From a checkpoint of a small mixture-of-experts model trained on Wikipedia.
Size: width 192, 29.7M parameters.
Experts: 80 experts in each of 7 layers, 96 tanh GELU neurons an expert, a softmax router, a shared expert of 192 neurons.
Below are experts of layer 4 (counted from 0) of a mixture-of-experts language model. Rows are named router (the router's row for the expert), up (a neuron's input weights, with its number) and show model dimensions 0-47. Each number is 128 + 24 x the weight over its row's rms, rounded and kept within 0 to 255.
After each expert's rows: a language model's description of what the expert responds to. This comes from a sample of Wikipedia text that the model never trained on.

# expert 34
router [150  93 169 173 142 103 146 142 130 111 141 158 165 174  91  88 159  84 141 123 126  98 112 144 109 111 180 137 116 168 102 127  87 155 119 153 111 129 106 116 151 113 151 135 119 144 100 158]
up0 [121  98 156 114 121 136 122 164 172 124 141 171 123 126 159 123 145 128 131 111  96 134 140 175 129 149 124 141 127 144  94 122 123 106 109 126 103  80 121 122 155 155 123 132 117 100 156 158]
It responds to: Word-final pieces before a period or line break (regim-es, Fernand-ez), and list or heading markers such as "- ", "== ", |.

# expert 18
router [159  80 164 168 144 140 156 126  97 109 136 146 148 148 144  89 140 126 132 105 116 106 112 152  98  98 147 118 138 165 115 124  80 111 120 141 109 119 110 135 170 126 156 161 113 139 116 128]
up0 [110 150 127 147 112 129 129 137 145 140 156 135 144 113 145 130 146 120 108 136 114 116 118  93 146  83 174 161 138  93 126 127 104 138 148  82 166 132  85 124 160 102 144 193 158  79 143 165]
It responds to: Units and symbols in geographic and technical infobox data, such as degree signs, km^{2} exponents, "N " latitude, Route, Highway, Register of Historic Places.

# expert 57
router [152 103 164 179 144  73 146 123 107 108 113 159 134 145  97 108 164  99 141 113 126  99 125 143  99 107 166 143 136 164 113 132 114 143 129 155 109 116  96 111 142 141 128 148 107 125 117 158]
up7 [148 165 129 160 129 182 163 129 101 127 175 122 159 149  81 139  92  88 122 141 140 140 117 118 157 124 124 113 118 163 105 121 103 113 105 120 124  98 131  89 108 110 136 126 128 146 131 187]
It responds to: Apostrophes in possessives (UK's, Knight's) and opening single quotes around titles, plus some word-ending fragments like ong, one.

# expert 5
router [144  86 175 177 144  98 144 144 127 111 142 159 162 176  92  91 154  80 147 125 129  96 111 142 113 115 181 138 117 171 100 125  87 154 120 150 109 124 100 115 150 109 151 133 117 147  98 161]
up0 [164 149 163 173 132 132 146 130 128 136 110 155 153 117 166 103 151 129 125 126  92 170 105 131 143 132 123 139 134 161 130 125 136 166  93 127 143  80  95 142 149 172 147 132 144 124 106 177]
It responds to: Numbers and first pieces of names inside tables, award lists and career lists, such as 1, 8, Esp, Best, Team.

# expert 15
router [144 104 141 135 157 141 157 115 125  84 126 135 156 142 159 115 148 116 143 124  94 108 101 177  88 114 117 122 142 154 131 131 124 118 101 194 120 130 118 101 139 123 141 156 120 103 111 177]
up0 [ 91 115 107 150 142 129 128 120 111  99 166 148 151 119 122 137 123 159 133 153 134 139 125  97 141  81 129 122 126 135  76 157 150  93 126 155 108 144 120 106 116 148 172 144 121 136 116 124]
It responds to: Mostly the word to after verbs like handed over, introduced, fell back, plus line-break list dashes, open parentheses and would.

# expert 30
router [148  89 169 171 143  99 147 141 132 111 143 159 162 175  94  86 158  81 146 119 126  94 106 140 109 113 178 135 117 171 107 124  91 154 118 148 108 124 103 111 152 110 153 130 114 149  99 158]
up0 [132 177 159 147 179 161 124 141 124 126 105 107 124 124 121  87  87 150 155 124 120  87 136 122 123 130 155 131 177 155 124 131 121 131 102 149 150 121 117 141 133 148  96 148 115 139 103 120]
It responds to: Uncommon first pieces of split words and odd bytes, such as disp-ensation, dispar-ity, binoc-ulars, plus weight classes and numbers in fight-record tables.

# expert 55
router [130  75 162 136 166 108 127 119 130 110 158 161 168 157 121 118 172  87 154 113 103 114  86 150 124  99 154 103 136 168 121 124 111 168 119 155  84 124 107 140 155 100 144 131 121 137 121 138]
up7 [122 100 147  98 134 130  85  97 125 122 129 101 172 166  95  92 180 125 113  96 117 117  95 134  79 174 100  80 130 152 120 118 122 158 145 138 123 125 130 129  96 128 132 158 165 129 113 134]
It responds to: Middle or final pieces of surnames and names, such as Hutch(ence), Wozni(ack)i, and of after a reviewer's name, as in Derek Lee of.

# expert 24
router [129 128 163 135 144  93 171 106 118  84 101 159 152 144 118 117 162 108 140 125 124  91 111 166 118  86 165 118 139 133 122 111 111 134 109 154  95 133  90 115 148 155 180 112 100 123 111 148]
up0 [ 94 125 124 106 148 145 132 128 111 124 122  94 144 115 137 120 130 136 170 131 108 164 151 114  96 131 126  79 125 162 182 132 134 124 149 133 141 123  74 139 131 129  90 156 151 180 142 122]
It responds to: Capitalized words inside multiword proper names of wars, states and institutions, above all War after World or Civil, plus New, United, Army.

# expert 27
router [158  84 181 142 157 111 160 123 105  99 126 159 166 147  96  81 150 101 124 110 126 100 118 144 110  96 129 125 127 166 122  99  97 154 103 160 111 115 109 112 156 156 158 126 117 114  92 142]
up0 [106 137 124 114 152 140  50 148 167 117 131 124  83 153 158 103 139 125 148 140 120 155 149 142  95 140 152 125  93 112 143 129 124 151  84 141 117 106 137 126 149  94  66 120 115 163 111 139]
It responds to: Periods and closing punctuation ending prose sentences, such as city. and )., with occasional mid-word pieces and etc.

# expert 52
router [151  89 165 181 152 121 160 146 130 101 153 136 141 172 129 116 151 105 139  90 111  96  86 129 119 118 132 170 130 153  77 121  84 143 106 151  83 116 135 141 156 130 157 138 123 108  83 136]
up0 [113 130 156  95 130  92 153 124 118 155 109 142 138 149 131 122 145  98 155  95  96 139 145 138 108  91  92 163 125 128 117 138 113 195 171 158  85 124 142 106 117  85 151 114 114  90 148  99]
It responds to: Common English first names, and other given names, before a surname, e.g. John, Robert, William, Sir, in biographies and tables.

# expert 38
router [150  88 175 176 143  97 143 138 131 113 138 154 163 177  94  94 157  89 140 124 131  99 109 142 110 111 175 141 118 173 105 127  91 152 118 151 109 132 104 108 154 114 153 136 114 151 103 159]
up0 [104 145 139 134 134  74 126 131 134 155 159 146 141 163 117 125 125 132 111 145 114 108 109 156 157 111 168 113 146 137 125 143 141 123 121 150 120 131 129  98 108 132  77 128 118 128  97 154]
It responds to: First pieces of given names and surnames in sports and coordinate tables, plus blank cells, such as Lor-enz, Far-rokhi, Henry.

# expert 63
router [164  96 145 141 129 128 151 138 130  97 141 155 137 159 125 126 158 112 116  97 116 121 115 142  95 105 127 148 133 171  87  78 116 125 110 148 115 136 130  84 162 148 142 151  84 125 114 144]
up0 [144 121 166 119 164 113 136 140  82 106 145 191 125 120 122 123 145 125 123  83 128 141 106 110 108  95 131 104 170 128 141 102 120 160 166 159 136  92 126 119 110 137 134  83 146  96 112  94]
It responds to: Colons after infobox or credit labels (Guest stars:, Location:) and semicolons separating list items in dense data lines.

# expert 37
router [145  97 148 155 138 129 162 111  96 116 155 142 148 161 138 110 142 106 175 126 106 104  94 142  91  86 127 122 100 135 122 136 119 145  88 143 139 128 124  95 151  92 136 129  91 132 126 121]
up0 [140 132 132 121 166  75 101 125 147 136 100 180 123 136 131 122 143 111 161  94 100  95 143 127 114 107 108 141 116 187 143 158 107 115 122 124 129 122 112 130 139 139 162 108 115 118 154 182]
It responds to: Species-list text in biology articles: Genus, Species, Binomial name labels, Latin genus pieces like Puccin(ia), and the parenthesis before an author and year.